python train.py --n_layer=11 --d_model=256 --n_experts=128 --experts_per_token=2 --d_expert=96 --d_shared_expert=192 --activation="reglu" --moe_layers=[0, 1, 2, 3, 4, 5, 6, 7, 8, 9, 10] --router_score="softmax" --normalize_top_k=false --routed_scale=1.0 --balance_loss=0.0034 --balance_bias=false --router_cosine_scale=20.0 --shared_expert_gate=true --init_std_router=0.00793 --lr_router=0.00101 --vocab_size=12256 --norm="rmsnorm" --norm_eps=1e-06 --tie_embeddings=true --optimizer="soap_variant" --lr=0.00524 --beta1=0.95 --beta2=0.98 --batch_tokens=131072 --seq_len=512 --train_tokens=755700000 --steps=5766 --dataset="wikipedia_en"
Below are experts of layer 7 (counted from 0) of a mixture-of-experts language model. Rows are named gate (a neuron's input weights, with its number), up (a neuron's input weights, with its number), down (a neuron's output weights, with its number) and show model dimensions 0-255. Each number is 500 + 40 x the weight over its row's rms, rounded and kept within 0 to 999. Numbers have three digits each.
Before each expert's rows: "comes after" lists some tokens at least twice as common just before its tokens as in all text; "mostly gets" lists some tokens that are sent to it at least half of the time. This comes from a sample of Wikipedia text that the model never trained on. Tokens count by the router's weight.

# expert 92
comes after: ".", " that", ",", " when", " as", " because"
mostly gets: " they", " it", " she", " he", " what", " It"
gate0:479469465482481526464487446487471520486598492471506581507414506512436427464387523531510480505513541512474390507452484439559456534489563531446488440473535495499487408471500502485534489598419504556505473507442508499505530462459491418477505528532450461466457507507491499451462506517530509488529535472470498462519468480492517561534503575445486559487462543447478532535510545455494421492453534537438563482499471549502508495499577487507499531516474501415523510431473517544493552487553538489506511593432506449538480531500505459505533510511519497444504489463451483402531490453512455484460524463472504438500469539512524544504443463509506546488515475402479545524505498425484417511458484518446538530508531516391471569487470440559511532411500512498426501470517495574434446538526489
up0:443451399530468487504483523430491518514511573483496538388597502502522495481508478551522535477477467539504540465444520521422481524452474437489443424520476507457519567556562541544470417500465507410505513451522500459542498471540472544473560507516521452540539460514486497496486407500448487557496435485501466577489512541537499516508520535481463452513518438514418456479503560514488509576445439486533483549524532461581494514508462467463473516413524550463530513460543464507477529534508547457567578455520490528473597519476502506472501513505610538512467561565513535494540505526605490527551519481511560475509463558469523529478545498497495436504528499528515545504461480506447521506517512520544501459488511489544443476577497499546497550461535468514549459508536480424583494466530412
down0:455551514426488543542505518492468525488519531490483537576535431524528509477468508523537538515442505488534525466499452506498478574418521589440521458461511523551571581468476541510428485475513449477490472523532558483508500468477498534530524496571568490468475454443466526582448503575517482539458458513494478475517549487486514429494492479423485558485533424505529475415476555463482468448542441491442507485526470520575498516498500526477513471545494461515532463559618520516501509635505538531504462482527454505507493461499462553511388484465544502571585523420490518458523492541476536502532528505510475442405501497534482460563497504468469537519491479570484493460475582507442436442484570519550445521506488503511538459525478480484468465475505551579535509401525464516500504458497462

# expert 99
comes after: " of", " the", " a", " in", " for", " to"
mostly gets: " this", " its", " these", " their", " same", " any"
gate0:490472538502462484481512493486468536470486489526448488498527541528474540476505558460536495599491368458556530503463426495534507523489479572479541547494444512491505480522513494521583517480562467429549437527546486523456447441585458497481447455492453438481483473479565469519441527501527470510484477506542470414476454484528395498521480513442525476487509511494448437518534497516484496438462460489530400464436566467489487477486461548500497531459479436486513480561530461497540485538568569598495503564578491470486472453541504573441492524454553505587559488521517535466527546507502501461482476568448510575548486571505559542537472541469515545461526508541539475556510438545470475485530491591509561555506500554458501449469467529536528442495493493449549431541480460495517520484521550
up0:457501513534499565487499501514485486547542530489511525546533502473503488476479558587507480563456510523495481521505415472511495528404520526511499431483489411515560511506521545424447575568428470499449458531490503514484474453448556485517534480489540515530569518463477574422497491511526524542502524492549525497537502459534504542542472518483504499544454451500456477532570549442542565515507512519478560509480534493424547531521549514496615480488541472451518605570469502456550514488508483548528500486469539428496541506488590462453525510501513456540626515496503476503513479435449479555455516593503506527408486528568554463471556438479473441490490507486552456492479517496514512501509509460467516513506531439439555458495529451501545502464404546588546492503583510516486537504500405
down0:495478536531559497520473486553470492444519501503531553466535506507531528514536431484603441511573426482493499539562565531442564447509452513503475530416504448529507459483521480483525488531502487519471522423443512459505497443518516487480530499535509472567519546512477555482528582483457460463489565456498525506544461478469540554561532461523503469451476503503415441483525512479540543528531497501587549471549519526523471556537485571518504497549440534491556514490518513486570462520433508538440502502442552475499454430559514444492463586513441495458465586435477539494515573553471519532456471458508529533510553433489479466518490491521538387468488502505557518432500461466534474461570502480500519446487522448450509517554453469533556487512595549599499466489468564438489577460542521

# expert 33
comes after: ".", ").", ".\"", "\".", ")", " ="
mostly gets: " ===", " ====", ")===", " =="
gate0:477476480454538421557525518494417562523493415494450506487476489513470488513510453523497508517506541493470503531531473582501502530598488510494553449476449585500492468445449522419555520527491501485472502471491574487520527524451540540538430513498421498502455501539527551512486494526571544591492503572475505492476514488498509602440493592514495535556457488499475550437475498484440484434490492467521469469464475545491530539488531510516507535541576473378546483504501519474459529461485548523478530472467475456581461501487566532478500472465486425532487503438488470455492542516442558525561476430484484428598552502556528459563531493536454548511526549493516441558534467475469429506562500559532503513452462512486495468516446509587595457461498526530557482474489499560483487555521551
up0:544546470539501479485506541508540473531475551524438480527502448488515454482525486550460499529488560481477463476497561501477554546460482502494470417508573521489496558504530543572420531521428490475550495460519538476476521460521454470440480457485554496529463493513582530496496466426488475452488492486449465460521464482541498436474501483509531517444493526486426487485535478533478507489493488485552502531478458501526514517502525479533583493500428547498503534492574440495474488423536487493592456473493467554375513486511458510562466538453497490560406483595468570504569555445483439511454553517511444564449514551512497484523492473495506394407406529458457432539517560536500592481477514514406472531517441448524521563462552541507467498520488464539466517596474455464470499492510472
down0:498456504569505488527465517512520496538528430577481416491549503529438523485489456515526522492499510543548511467513503573467384540416447471541526445577545480553523520516439477486497426505482541459462540483423495566518524474508458498497446540521539465509498453437497508493497593491480521466499468571557540549485461481578490459400475472500477502478490534433431496534502486527556511517514469483401495505514497438457501489482420435529533507495505481500544517506439476533457494407488499479513522439528510511464526466533618517464492543536515493598532506502510483522508479544606532523555507437478530550531525542586485520441452506548470519558507543587515562528479475497544424544467438407483505559530487496505474499552492516509502520555464480494520468509452498446491553505495447

# expert 87
comes after: " the", " as", " was", " a", " won", " is"
mostly gets: " fourth", " This", " double", "This", " fifth", " second"
gate0:486500535519519473500543467415482524490525473466555550579478546519506489458495473397421534512448517537618513550507522501596510443494537479507520471487486475451469416514458483514540447513464539512524530521467438434508469534520494529532459483500559563462587438541561459498480444458543542508509501478467539517548485520466488536453498455438518560511513517495547446506475499552508451547459447517504525509478409499501534443508523534461473488476504494408571567534502513515553519487476505539448483472562537483570631466485536433577506480484457502539488474573476499524485509555581484497576408497495484506522525502410503508478478504522554502474428497490520515489425489490451464505483584473498530517510511445530468478497564497437501474557533450510564487478422509440563530487504468
up0:498486536513560487516476518503455543508522475523533530461423434498503526533401535544523453551494498468516493533451466465573461495533570527484486474572508490440491487497506487465501489433504550473472481578518533487476496441438508499588504625492519516537534510406539495488490448524465536515522423501499394552445578548468496508432489529536473533507525472520489489486494469498440467558483491536487530499530519555444508511471528581538417526532469566469535513465580568559561526524527445510533493469532573506468515470532513556487525526489456529478553526517454451479511427528526500416538497499449459477459499537504517407456577478440528494556483503462472514603375506465477518522522520480529534544508431493519444452454489489538515484459471480528491432506565456501510501511503576
down0:493480521473478444456506531537497503495508523437480533555488579481479440442435517512535570465615550508520496531497493508464440511501475482512501568479419416543500479532489453520547492499525525502592523487541474453479441522461553545527470483557529510547497450611530506527493450539552511428519498402438495520419439567504529490536490584489526467562488488490581523445489481478488450494468467540475471510555542495432496569456472469552511493560420520532444454552516578485552526427474525491486546480532525538465445422460455467479514532534529514483479458453443555489541569480482551506500467536518440423491514476523526498468486492492478481558502521529509521526516535439535520474563460557506427497512456517457489439526477492451527526388454473502530547485515444538459453520530498

# expert 124
comes after: " was", " is", ",", " are", " were", " and"
mostly gets: "ically", " often", " again", " However", " once", " now"
gate0:509502470447518534481560448488539479557567510466501491491509480555573516515501456508492533507527403573493508443484479485472586510518566455433510563498475432519510553473501459457492497523531517500461463578564551459425466466582466474473487532515560533485533505479407440521538431507524548465464460516449509558492567486521512486547480436552518506457535536433507390461504537513514536495483516497518418544510427555472531495495427489556523517456435442469441452528540495506429549495581500483490492491539504590558519466469507543521437527547533508503549509521494536561503509484493468518544478494505551566512456509493486502426484507489481518559538424462424553533473572444493526464475510470479463481520539500598418486467528508503495556552543440504479481535526513432495456512530430
up0:481453509529524437587475436485543497415565398539452470511474533468489524464526436512487488478451490441529414515513445477487429455469494566513499480498514461477477478454483508496533535437492550537535489465580526546472552565540478503524531455527463481536510488583506545479527543479466515463525446516441429439553452501555515494519433392476531588458579496488500481483490526516529544526550459459440544482497541510532547526496419506534479465525464440541484515552525507517493497542494440557450480601527516496548485492539505432400454544567487458565532479415457494521545525462500522473573484557512504484549532503517473522439508488537531519460535501504494529486432459495480497508436491494493521507519506482541474550524484451469492457464411517519509513387507440440496462542498549
down0:535480485495492465499465521474446539499461531519482450496532501499514569538500437433483491643500449516531451476529519527535474520516491528396512483568496521495498491566490479418572407433526545434469488498454512451548522485545502445504511517545499519577471461462484493579581465528473508601554495556462462514490499571474526530531517458553501556457508547515435547474475535498518468454462475539527481470477559425585513494491489492497474606415446491513517545472547479515487480528480459478568540480458529567469507403503501447555501483493495495527545509481494510453512446503544452454522524553502465502589573517509499527445484535561554530472470511486488494482532504559474575497531518451477503459477543449509481512536568526512522586577534492448556403475483489509498511482473531

# expert 84
comes after: "\n", ".", "\n ", ")", "\"", " \""
mostly gets: " In", "In", " –", "—", " -", " ..."
gate0:479473407477531527549415549483466548470533436544504457475559494462529530494436579397490552505595519475590519461562534486478539495549551475480552501532527554458485507557525493462515461430517474569544503560434527519510520448404533497491499500528451477507485474504399568493579529447479529494443558459453523473467552494489484401520544435512543522469506497463512473527471556503516535512519496533461555487504547517420536464516578438521525444503451533464517469479478530550499471541528503467511438530521505443501508510575429534457435433538450469497549471496507469542502543431518490513552519527524485477540511513441452481556489528509499528551431499510495512464523551530486575491511515495531524508557461515470517502417422513515487484460558455486575510490500538512582461497465531
up0:504488491506469507487466514469496516452477501426516533475524546489499547436505513453530532567539444505497505449433468546413525494447576535480530494482557425504490547475400466521462493512518470500469473456466498508511577436455538512466516489460503449479488555472460538475460482451471486531399435484461571514455534518540496525530529505463466547529484497497509500485471524456524623519577587500589535445472549482431506435516547460537499512538466506518483509513523510501467466498559470484474511505521519516446517440461512561492522444472529499574517530537496515535515547529512444534478479503396507502488544558397452498530526554510547520521600515546486486443436499564516494430453424509483508501529463463512554566517468566482501402542543431411482522521517479551566554498532484
down0:474487467471509439528518508492430516442507503523502499480503372476444502480522538526452496475575457426544492493465482500463535496496518500453489567506526475461479484586534462521498500437536447456470476477482514532556538443550522478542524427529488492551518462459470582546498514593490558513447479530456490432450526572438442508510474520477478500549491459489473554529486485535483509540475505481497481499579493604524446441483477433534522479535532533501533501453485482514484513448505476494599502475507504480502558447539487515464537454545457445473493492541535547468533430481470497482542533532446515493570598534469491480510435504500505485513505460550521501488501448457543464575448446525537482516552509447502495460474516589466586515476499551429541386429424597494470505429428506

# expert 6
comes after: ",", ".", " where", " He", " and", " he"
mostly gets: " They", " she", " he", " but", " He", " they"
gate0:505564491489399502497426463487555538475524469481521506481504461484524465431496503451560573500436463474481529525522478499545537497463531511491461476537521449498466509482431490536555547476528531542491463460514542428550482507493524463544536486523494479500502473519507547501428543528580471466455526452524551475505538489471555513536506466502507560447501469510481433452499590469496537546455489528574475527463444545458508474520561421558547514461501495391578494502528470567469463496580495509504440432488510517470476505513434485489567494518499469516544474565549502513545489482535536481485493506470473434495503505579458553450454469579465468406619549457509476504511407523540466477468490492398484468520514501458536483513451569485501457460497450519590508422558486466490573423516486
up0:546499449417485445488499450536482510469537450488460494531517572483478509490415496474520569532476448515542448463524546510482446543498535530506441499575516514513446538585525528490448519518506438523534519508517567529509481492448515436458494504525487496478558514495541481495557466532543528532513491447477436465547538493440455609534560521555474481451474532588580430500485524533427539522522464539433513554507461525496486571518509494496503458598473487475485508476539493569469478523592540449468475479502528528507506508532473530515463440485456380500482517447460488443521475458531465499421504515456487535527508558561546524578517412500501515407509480439509489513506459560559480482496540568447516454480542527494524494510446542581474429454501505439472482525439452532548484468561537
down0:534492531504516498516520504487455474574482502544491466513507498516533531471547533522510461514455527549474419486499485484464419520466535521469530485434526398554534515471473502540438514508492461484538486603528482493465512467504477455449531548538440537511530476485534529495488526435479489439467454477408514504426428523509537486503454574515462508513486415520507535465495402600514574503510464463456576497488517467543454571485504491517530515481505595527505482524411456463480499539497514515464551401506546437481493502541548493421438499453592441539532538435458513477547479479514542462548557531480507466510526504473564468472484448479503510523469553515441524488508522441601417505502569473482451431461530469547515515447503494523489411476522529452484509498558409481466482467485567

# expert 104
comes after: " the", " a", " and", " of", " an", " for"
mostly gets: " military", " local", " social", " human", " modern", " real"
gate0:480488636541478509564519571475508467559433434538502516469554507516511491517496515538457515559534459469462527510548517445512494468513485492586476556521524543523579476476505475564541391489445524483483508522480542484480513519527513491535522485495556442517557520476508471526584392442557519522510461428471492466477443536488582509511533505465468585542448557540583507508394477454493578470533519535557617519518520530465452476521494517533515546488450572565503508509580484544515537476566498443413518495438527556484467525530487497422521527518481492542556536478491536468541546564473499504491443477498512479498495472505522490508496501496475559538487551490482484452447412483543498422492465460428500489447517491517493553478487515534498452572480517455459518520501474577507509517454516
up0:517522600494516471580467494510435532438494536532501529523498525537476482480537556441453512453429480449462508416474575540459503523561482516459505507457451411524538523493576475509475421501536558504469488588498571430472511538517539463437520407547506507532498487454530532444529423477537471541487477506516437499497554522509530567497439562526462548470484548501482536535507498435424553543489478503501529428523482564449510496539583562509457531506468539479539484482457493520444526550532576468529477515472490429393510423604528569462467473428463454562485548514503499550503489567507466462535481580464504510507516505454562422522480517471499501474544445473491525547429477477464498456518483545476461480482523485507521510499536488518502571510512570517470510501495550526482511455527516
down0:511441574476515477462525501545547554497505432511478530550507591574536465527478478499554512472457465510489522556496562480486508513535461491583538533455464510471575467518583517536505471513542517487462445539489486521496459500564560535481433480468555529476530548505532510406464463496500522567488540518427521472533513514517445504516496466545448485542496508621454470480440464540453513480479459561489476529532488479407503437447535533479489503492509478554427538520477529551447491564501509439400441515499486530510566511491472538481475529435473496468538481517493492452580522496513495419417492508567559464455535476461480544488566514477488481509486380506471464527486493492530534443521526473452453561497439490546538581500515521606463577569495534533470458503500454533526468449510471

# expert 123
comes after: ".", " Jr", " St", "S", " No", " U"
mostly gets: " Jr", " Ltd", " Binomial", " Limited", "%", ".."
gate0:561519522458483487512507510514517488493513513535508463571439453474493455471533499452552438501506522433525463548522579514494456462595551467433548534464537476512460505476497508487494578490510492480539486541486504483438473542470475479537520533452505516473548440489597462411511491457586497458526519567507505498478481482493495490520473543608517440516472505543488458494577530461473476481478490496449546458497522506490598443476489517511528554515444469516515569426502491560524508481421432489524507512497520523487540533552407529534484468491472478454478519540454474568519487485629516558525562481426517557478522497427480538501445422524467617561493456485519547455521555463416481516468457481494485449499517525513590601447491501539475464495541522462552462508469474484529444535471491
up0:531506471491478484519451522468505464572560511531502505409445406551495494424446526560522530463456541496498465527531518482448495578507501538503495474551527435591490484537573493411430531499538475522564500462510530543522493543457489496572438520520475482532539480465479553468398504523529486599565532479491582494482513499483428489407461468514539483487463406446479473556505535493509544545461498528499529506456502532491490478450510523473522543467499570443490508488605529430496503527484481436508543480498437499579424494496482511453439531457447466531511508558491471436549524429480521504509494556401456504473560471582446502472477506493490471521463487508488486451440520537492521532445500545506470555477490488464525550597533540550519522490526520571478485477489488528581495487447468
down0:491499460552501538533480515506460439478452495411466568427494458505533465503503538495533451596523502422487461537490392485474523510531522582477492449462551460463490581510521506551483515494516496527531467549454515464493533505481482402499471519427529510523479498494455412546471532475548521540442442545518472437478495505451550481489517505465556534521516485530533472502512619504499501468597599504504488490523512546467437584472464517498487526539485567509465469427460460497548447416491480554518476475491508451491506480491472512497527584517537501495514544552530552464503523488478446573485511500459516483454455463460493465500513412452559439475445499555535455485484522513526530461533610442490540498523495528488546530490493447537548569439465520496497430435549491443503515406541525

# expert 18
comes after: "\n", "==", " ==", " was", " began", " ==="
mostly gets: " stated", " stating", " known", " Your", " saying", " noted"
gate0:569536500532475507458449532504505488497527484557571492485520473454499516465540534482438492502481545442531520475542564406520539506515501396406488465581461551504542504478547459520524582436477530451501529458461509520506562494576558499484488481438485484539463512520461515506499539529498545579513475555493512499535504503510510511481547453510444460519467537526464452480505471566433475472518538512489467478492498452480526447524426534511512543586468540475527443481577485487456562442533519486486436488501534500589564485513456538503508481429507429502480432538365518409487485475449488534528482508511431503475484485502547474528479507523460446510558515502498491477537578481505430410584558515538517442481572481439471516448445516486469523425417529481485488559477509492470558506571493
up0:527525454507443479452511491581495508509449479483512548560597518518493466479453524503424489566541526453430445460497408524406523467599497523480562514492520469567508498484477441534519523464533518528562507492504464522471465538492495539503513484510525484501464506438508436479522465445499512559533573605502434498463519395566489495498440522511547478481457442461502536472457536448484509498544537441463487515475475522503548545401488525443479495487441454506578487493568511530543501534536455519501541500555561493514491518559436506450491462514473537524515467519433461552525553499454532594493569489545460473511483484573509492568498517538516535538451509472563508527479485487473503488507607539542483574504514462392581528521500484468418518487491445483537507503529497456530527533551559
down0:493523478379548460541452471541424524529498499542544502490476505508411550457498540499547450466529478499490545427536482474443532537462496436486553552475464516440465573447440462471510520551514506491504528497513584555504459547495613475472506503564559521514543501504477498508489536506483486532509435479579447498568556460546409521513445506434412485513504507496450545489489456550490532460470502490538532518461485551468558521522481572491581508456508522493508509455488497479422532498515564489533474504560430534484522540522475515487528447468558460543546521478472499508542542573491459521534547551469489496373454422449534494491558561563507511487468516495502518552542521533518508463536439545576510500458502456535466496507518559561467521509535443409539547547475459548538466537489514

# expert 50
comes after: " |", "|", " Win", " 6", ":", " on"
mostly gets: " Jan", " Nov", " Jul", " Aug", " Oct", " Sep"
gate0:498470468531547549516583444523572535524444443555484551534426554505555533514519549539460525538513462540542466432498555476505481470521485486605517477510483528542518530497511475523466480457514534459464525635518543479551516489507540431523522542555486474510525501475496511498427532492453616429529487538498550527482505514526480483463439506418442553552521524457480458545538488465464526495526504560500490486457526538438525458502460498504509465526480583513519469462452516546488598446464505561535494483502519513461561538495488492556526514523533455566456523451502431538460542540439470488516536510475489462520546445558505527423484448522478462427533500476590565485515482502507567479512504432541452482491547492511416491557489469529477476466431518451507468560503544546491461545452393
up0:594506447472511508513513494513611527544496455506457567540460464506469452473485496540518499500529521503471464471526530486494479440505430554498548476464479402513474539463516425401526527457534552530480461502419504499585501474492450488487534578528508504514469529420506547515441473484542482500482517428552481541496510547503459481525463495451482560527492499501599503570550492581498509433456504484525463521524606528495426506462527523486558499507507508536557455503462553437533520491529459435514478535458549503485504400527478489510481490383502509519492509472483535485493537449513486578472588499421433549495476445524459500478527538600524447459532495488509505456495490582475591480576511504599443476472558502510490509463525511457463514508465447442514534501495497494561491487483526
down0:476481487494528516524485469602512613560553503426503511514483459467486473552524525439507555537473523511589561443493555510449579456500519522531487449470466507461498448463517479466466527441505502478535511577473554468517469494498542453562482520514563494526526397448481488490564500481508527502510504529521430481518604547531521528474523545564517581460450494513498498530506476529569491453465512488444499527502547531488532472524544449506519565440502525507482421525488516484504475470519581444526493487434435524458511462534404527484518404563589544503444537536465538471544508539460473476502490468508443533532480552486472514454536504495456498521511485481496459534504513477479531558422504482582472541556474454559489483484461514467542462483406529461508446477539431586560541515431444

# expert 64
comes after: "\n", " place", " in", " founded", " 1", "In"
mostly gets: "born", " Since", "From", "In", "Since", " January"
gate0:443535503450486550488454502519530431462561480549518444506537491504506490558482475481474540503572439490544489526463534472546447519549488493464501468462522534484550511482490495442526509484459517502480475501464509463502486557455499464437493513466502515475575546493555580505533463494469477490450471483550525558437469438472452534578531463415414487504538512450466528545543509414512524469500528538525518505519598555499542596526521500508536470511511482494445514504456482543451523474436467395418492500548533523483475526566515579454521499469564601557493448477547500549451543491508542493537458496500507556511570440453542423430536504457469394515484467480555544541490477486475501494560476527500413425471530494475429466474506455504541524523498492516513557475588532534452463507445431
up0:522552490465480502480530517455418411498510485444511547541514436479446459465507541555423537518505462521481508483501511499464517475471425485456518559477543548508543509462507511473471471437487513481531487553528469449486507504481536435520467519574430511487545528505474537564548464522479509529505512501429443439522536535588464533517545445533580471509446566512494514454450472520503484444525454474427470485522497538539525577479432562483543542496498467456508477572482502451477425509519572461463502526482514479512521543474520570445464452495520493454531443433561518509477529477475505551537620430481510476479458472508506499517547454548463441412493535480497551449432446404538492513500454519458544518455444529530542448533506418502525450458479550525451463502480548472491384432490521
down0:467496526400539455487470466539558502509481486491441514558409450556547428538555573535501500478485483491600473513478564560509457477487540495439505493515514479493495464503491517541464549484474519457519506465549497444499507554452537522551565543476544457507484476566492534542497566516524468486503536549508489412488458570492522469456439501450428549545476457527500477458541490419501592472470462486540546581533436554472479377493469500488494512513510530517457525492448439536552527464492517510550552513535438547534540558440508464480516532551543458489507479537461555545481466484516510534455458541487540487505455536534418451462526551492469494557459451515494500516453563418475455463516533485524460496544568468553499560483485416488490481469478478475605525534544433538520539535455516